Weights of a small mixture-of-experts language model, trained from scratch on English Wikipedia: 11 layers, 128 experts in each of 11 layers.
Below are experts of layer 3 (counted from 0) of a mixture-of-experts language model. Rows are named router (the router's row for the expert), gate (a neuron's input weights, with its number), up (a neuron's input weights, with its number) and show model dimensions 0-127. Each number is 500 + 40 x the weight over its row's rms, rounded and kept within 0 to 999. Numbers have three digits each.
After each expert's rows: "mostly gets" lists some tokens that are sent to it at least half of the time; "comes after" lists some tokens at least twice as common just before its tokens as in all text. This comes from a sample of Wikipedia text that the model never trained on. Tokens count by the router's weight.

# expert 71
router:497515572457471458556543410479485502542497495422522505569488567501509472482511453515448548483503523490511460478457476486473483522500500500502501487544509530437514497551471520519472510457571630407466471483519513484462496405513441473479493518551557505520526427498395496488466485501516531514524483552440421569509519518440479484481529494499479378503572531448474454486551469504488477478539
gate3:507504433511506474464482463513523508546442571549501483527494565480510475448429494445460500495514454525408501483514551500537445572492553447480578507481618524458466571529465486504452489454473481526511437509494481495484482425492448468487497510585531567461471542517470413427504497511504536559526534510469431558456489463482546487472535523485525540551439437462457473539514492492454503573487
up3:488472559542435389507488545528525485518516466509566577574586526446480522524491451492469536467509479464502456487438533471511486470424447501568521478524463476366479567464511520487502470468495511458433529482550499446424491503554457469460534519542576543565511433550421435505516505487520508547472500519496512496535527511507471567513477496503481454524563494539532546503514462551501505515486
mostly gets: " However,", " what", " having", " including", " being", " because"
comes after: ",", "s,", " and", "e,", " to", "es,"

# expert 11
router:510515489424501480575563464481540494520431506527433506483469433442514477489468467508474492527453529492512525513495477436564543482497469501478455500511491519502540419494503504503470533485532502391478459482390511458473479504450504446488470584507587459507471535525464569475479510501524507348506505582414453503457495487490524496507455468486412500574527483476503462475542510519556506507489
gate3:520456515536493482459545425479533595536482569449446548488454508467512480485457448514512492472395472454538494547527516473479440434549544573455508478462549543530441422528523500448463506432504502520532463489559541517480463547457497575491515434501410525550451518517518546460499549513511524454522486459459502526471501563556449563567461478503441555557534520530495470534483470500514479483519
up3:482486483539462533433549498463525516503493475493488407417455551499486490450468515486471527474513459498475520499511506504433479507551516517503426486557525523490496496566507485427478471453558496445452501560548514491535521502523506555387510492478464477502468435577438477466400506579435552432511466479468479492513503511541481539590506519459571525523507545489546549415539525527577530507537
mostly gets: " the", " The", " a", "The", " his", " their"
comes after: " of", " in", " to", " for", " on", " at"

# expert 2
router:522525515426480470616506436449471431510479548464436514514494474499459458490427427500418492509452522439563509494441489490539502509536470528485456560553516507521548488540535512579512559499454636424428445469540578487508498459520504507494496506512474485545488441560469561526502513513511498527513530570447489559510569555489508514513489494549474490535550507486479467479511526496478511470548
gate0:477508545459435539429535488509505436526407492569497529529493467544447504516426518490499374470504474524587512499448468480505513501493451474478501545495504502481464533515531456501441559461567586566497501481499494553537546548479551502467462599466444450566522501477451505474565497537500540484542527470553542514512504485488506438494461510523544489442528548450485557594486554496484500486535
up0:526536548568520511547538545459474491531513457440548438521502475518508532409517529467525516492496484500487564476548458507519552487454502477614502464517567469477525521554470428458447544527532517487505525480500416549459453510497462503508499477510537483419515514544505525567466539476479498558529483460465508518439552481533385477486423498482531425494493545428493478489516483562558436576452
mostly gets: " both", "ically", " without", " many", " These", "ently"
comes after: " in", " of", " to", " on", " with", " for"

# expert 65
router:594530613474495460564531523481487447504495465530487439493528450455534417555475425539500476526469530514505464460432455489494437540572507435434508562527497543489521459531474560566460558475496560469498451462545539451584484497473475482474488510525520471524450460545469488544567505471441463464516518507446517548502529495410432502520526480512444508493496529439508515484526503487433487450496
gate0:447465486494467480513589487444486458533551513504495524428467514488508455534551479518538460483473455536411505449460541528542488528476495512485515522501466542485577492466498499521528502509512587523537514534480535483675529495447557461487483500445509459595524494548508558565527448457468477460576481509454448476478457414490543442543523517565480537457499511504532551525489476515462517511477
up0:410540466505548571523544499500486477411492564455476578508507463556488520543513516520569494504483515460574479440467475473453591463490518515485509481505527524548497553533488507470512432442522480561474451507427471453469577433485429518433485497502534551539439483506479509511505471511519488529479458557552565425454463535475554558431463527447503508483499501436526562501533486450530469487543
mostly gets: " Royal", " town", " city", " court", " Star", " Fort"
comes after: " the", " a", "-", " The", " of", "|"

# expert 91
router:500496506396565456511524517469566461510493467487503479519509522518620491485491513491500495484453553468407472489580523476483462513543526469528483496503545474480555506509585489563485563465470515449484483447480506509444463422470463459501381507486561495515481484572441457472480458470480482492547517508449513506483551392497499601523454429548500502494494501493503436485516556502449526470491
gate3:413531502496477463549372476526549468539552512529522459522514459511485507559547515538433507501464528524509499458432488514544469521482472526484452421411545506465542557502491520546459502506424478436546515515480491506496455550458469500546529485477437491493505498488454504433435420485504553514488506479455481558454451477522499454504466497515448580526493414478434549463478463474410480454457
up3:562412511525549556511549449480463469517476512562461484495483474452484512576540503574497509506557582507532407391563467454509475451584469461483524483426484478498467510519467485471430503526500547456590440435513484452523498492599521459511489450489494507483549483499519523547459536470539502499514577509469518504502531498457511524549456536518507471464466483485519498502468506570441568532544
mostly gets: "\n", "\n\n", "ion.", "ations.", " game.", "is."
comes after: " |", "\n", ".", "==", "===", " =="

# expert 14
router:490512462430546497542529522395603407518469473467495470446510534469533505473512479493487534489496496472440470471560501485521491497498495468491421499506567470515624506508501513562475543467509492447502487469496478492491494513425466437485418518540492506518495455497383563482455508496491419521612528505474518486510574562436504509490452497507527485496508511471517437490486544497541482429448
gate3:564469543487482492556467500427575409498429505473540490496551460500535524548439442541408496500526465473453512468516504483478572530557543444494466472438448476515468534456488492439495475472523505509492474535446557465441476492508483510486405480471422498438460462553489563474515461543524441494508481449516570516515525558480503550485430541509501446446483481506494586524551494499468533570479
up3:557567511503520485494476508519534541418524564550512518523541560481478503460445460520524488531509531555456493513573463484465528538534515472472501512511465477570461540494545480462530456477472563468548510515541477500490506459499529490540516438513574429448532413569430510480518494573516529485430522462503519582476470468438516511559485475467566574483539592550482439521572439534503525450547
mostly gets: "\n", " ===", " ==", " career==", " ====", "==Career=="
comes after: "\n", " |", " =", ".", "==", " =="

# expert 106
router:481526569499556463563516486494503460560497481480490504548524477475531473589453448509464453473491536464506499491444458531509441527596503506479515520526519470495532474527507543566492540466535545499470446373545543478530462492477459492495490506578554449512489475478445497507566506493531468404505491603491421591475527533393469512487494484491529531507513563459459517454566522489507480451511
gate0:506485442548463517426480455511553504513556391512517517562556458503518503515493564573435453532491526479462504464527573478467435486530518500507504467492452487516510493466521464499523522497499460494515430516527458485430505470492501595532483494573459478427537510483511478515499410471487419524554550492448473541515469542497492480460514446506515486507545547455363491478541545416502497552559
up0:488485490497443500494542544463505407498455557558457504477422545526473512481575569425523515450483434506454531527442486483520457524489561554395453541481480453440458479531495550463464452507518541443494491509563497457567467565518490497505527510493543513534480440517442541463407508538488534423452480446501506477552589507490457502549509499482505524541490436492526515507506466559499435472522
mostly gets: " New", " South", " North", " All", " Air", " East"
comes after: " the", " of", "-", " F", ":", " in"

# expert 41
router:556655539509454507499550520443474480548462418504470442558429455461489502513430421489502517526466507550459486494467469494482500475514527498435448514539488551473522474491516538554545563478477506477476436468499543448589482500473494537471492528548501461515501481429431472495466542485493510445519533533487476487423549455476464524542517480465413423535491493416492508485513517458475463448502
gate0:556500496436530543471469460519472473505538547380534535503501498418524534498581580538503529512475497462531520412511585508496509472493483477513470581475527464456566534488540435515470517464568505482441514487489463490547486504557423509500453453477487482482473485527515598550495481534522484523512507525488571532402458530426536531554526502499495517472469488566513537505469437461467431510448
up0:479486518535533545483426535491456491537577425545459453445527461507521535557536490425524481489470536504481510426466488473426523482512521475442541535582592505544510461494534496478491554454501484477449491469491461508572475534431423558523489523496493571493504555464468528492554497535564534466479516552505444474529468495408531409484472500580495515514499439504534491537596518515490539520526
mostly gets: " They", " latter", " son", " It", " father", " wife"
comes after: " the", " The", "The", " that", " a", " his"

# expert 30
router:524509544498494556528491432468479440489445573466501493500484449483480493520480527581387567518517510447535523438485477473521536481501490460475476567512510530509506458543527504596487556483491567432466520507520603482452502489487496496467467512453517485525504416515439635486464488482514493473485498601455427527448549505455451493521515503477456488504524529505405523460517479515443526508494
gate3:461444519524480507510522441499507470513493486528545501521533514469507527464542592495478478501465501429521527447462573538460467555567495501504535497549492491530500506452516455503442486469489489462551541549584526490539440486433508521452474519486560521492529465462512621516484583474572590492524517552355527539461547467507492484467529485492473511518435541516449481495456533455496466561444
up3:451555447451559481499515500528564408429504460519535484531468487548524495514579489515504561516561487418529500490476468470554512462502496463494553466489440536536553521452503474519523465486498432468504528519514531464485462503426511491515435413463524511542527510488458524435506511478465514455444416514442493467471499473554454559497537520565510380457416527472443504469426507468511544469503
mostly gets: " one", " only", " other", " three", " more", " two"
comes after: " of", " to", " and", " with", " in", " is"

# expert 112
router:601552587542617442515527497500566392513479525536424494509489437401537497526483521519516516463448549474480478504509453441477527500620491487502481593514544508449521510556517582528557538473493529493501469486472493471552479519446462496473475505479475481502493473497442477538564477481539483486505533558500485516447518423448468504481455497494455458533509500479501502495528532515542490486428
gate0:518478502507402477491550505476629508544516513470560493473527515517533448510512486511481455515499517471454507552520552502504546464543493419487454508477534527534442517483392496524468456488465442520468495525487569572536581548462480452459539503465547531483454459536564517552462552525460473496568497490539427505490568518514377460529498558527442554554520521518507541478492521510491536480500
up0:619526536496544461454581444426537431491464534476493509509501567461417496520531480501486502494505566524497577486547570529581437438549513506508520513449510525517490467503469493446551420488465521552478527538559456523492514489511512493520424543544416549498420545442497565485455495522528472521443504521470486542482499542494516415521510473532534512512477527496525483489470463570460456454505
mostly gets: " United", " World", " League", " States", " American", " USA"
comes after: " the", " United", " New", " of", " World", " South"

# expert 51
router:539516461523500455551536515384481497524513537517455460570532513506526462473472452610410529437482548452480512484588509494475449481525498515429449508501587538478515501568473587521445533473533550494500490486429502477475489490511468498475455613474505471526603507501504498533550447506500495484575506503484445527506557447509510524513474492461457520536510562491492516467527566437504485523494
gate0:497519491433483490539510547462548495544524543538431461509483464571460504517463532446562551547530462542542492556525512492449514488517459499484499514578506536512445531493505559566480574493525521466499432465540553519479468461540489586504530522517550476560491517548542492565417460372420518510469539470498536466525444517485488537526547504481456475554469446470515456501473561504502419441468
up0:475466528501568563446604465528493448516543559541516455530540482499492491474560528538546539565564505432439446560499484486515490469528487474408473504493471534465491485527505432530500504504473515530533532469519477509537462504514572451589554415475502469466518548522495520543482534457513535542486489547543466526414465444511457569548478492530477463541489499548505517500495546544536376525460
mostly gets: " |", "°N", " 0;", " —;", " 4;", " Ret;"
comes after: " ", " 0", ")", " 1", " —", " 2"

# expert 31
router:534587550504462451502544416450478469512421434475464461507497483492490437571461495533505487482440521503515461455488461491528460480546528506520464563515499545505574514548571592550505539482501505477495435481490499408580485474513469508488475500543526464509515443465455448538510507468440515471501521538518526497423524442494511585546541459461360484513516497444507520478502494496493454443509
gate0:461546501538438521460517412566498495480528523464487505429486570541513434488550540530513505485534437474529465458510498495473484547493587520440509505542577538494522494499544518519501466459466508443486617482514538456500538422512510515563517473499525484521504487516386502449489400503532430541480462497569509518506472606497498519472552457505525537395498445476511474503541487501476525498477
up0:542512415492484503473500505506519554492485568550450432476503447439519586434482551486496508498471512466465486453495508492452536498521480497348543462508479494530468498533425481495466462446512601467555576441468479503476403570505491533493431487448540453484514498513521492515540591537531547479485491511537494487481521531495516503565435501495484439527544529501580543521469518494460491541496
mostly gets: " film", " School", " team", " album", " season", " family"
comes after: " the", " The", " a", " this", "The", " his"

# expert 72
router:527528588504544403548521526470469429538443504511464456564478467483499474596485439550509454498477546498531480477415463524523429502567485465448489563527528502494538464528532563554491567475497568501475464413529511477560446450529470444480470507553535460529498442524481464502546524494467465425519500513492499542460553481416465531542513474511419487512525544455484532476537517479477455494514
gate0:435515590538433506516525523509510577473539477461508490499509558525540492517435454508460529498528518582470571532426521527559510503433528500496541444515555552453474578486538502510441527525407489503560544475496501536545507549493430487532503533442482554570488566469462488440471508432576508534498413554449488567510472508469491461548502482492473483541503552444499485513534478520464454495541
up0:515576532534506525572561540555530495549507497526543572583486478514524446525543510593482493433479446495523500518458523439498498425496530473485513536467527462491497527488523543477548582470531536484476432524517437501527487551428550455451538515462484465460461486513499435532536463544527537497455461530492502423499477481476546629457491490510398568509535504473531548508436514522476512472512
mostly gets: " each", " band", " building", " death", " Hill", " project"
comes after: " the", " a", " The", "'s", " his", " an"

# expert 82
router:532606431500518511500539524516514525569385537468454449594515512526528495514520471555491520510481484410508485507520530493550528512510495498501452507535506484390546484485488500527427525501528535475471482532527515506444494516508509474473469529481573480552462458449473500595475432535570458487559524517464501546439528517471496488483520491470425465541577491480525392484501419516537457530505
gate3:509443541545493510550471461517545533455566549477379445493519488441499461526497499528455439471521505469507482565425520504521478552447446432535442432513504445536522519517460501488487544475541434552489550529514492463516534533505546489563438481543457440507563479535428498491528421502504439488484494525501532554503491526465587488450521459533517445480470462507453556466498494531478410565531
up3:434522533464517514494568560527501521547460450542525511490455456538456513488519580496617483491456521532522447471535502590595496527511473480441532519494419520431485520469541528482505492529433470508461483504515522562500536550497495508499487598499522517473495546479421448494467409531536533499498569547553515532560503508427481470532510499477560531475398476489489461484489444457533517455507
mostly gets: " a", " was", " is", " an", " were", " are"
comes after: " is", " as", " It", " it", " was", " and"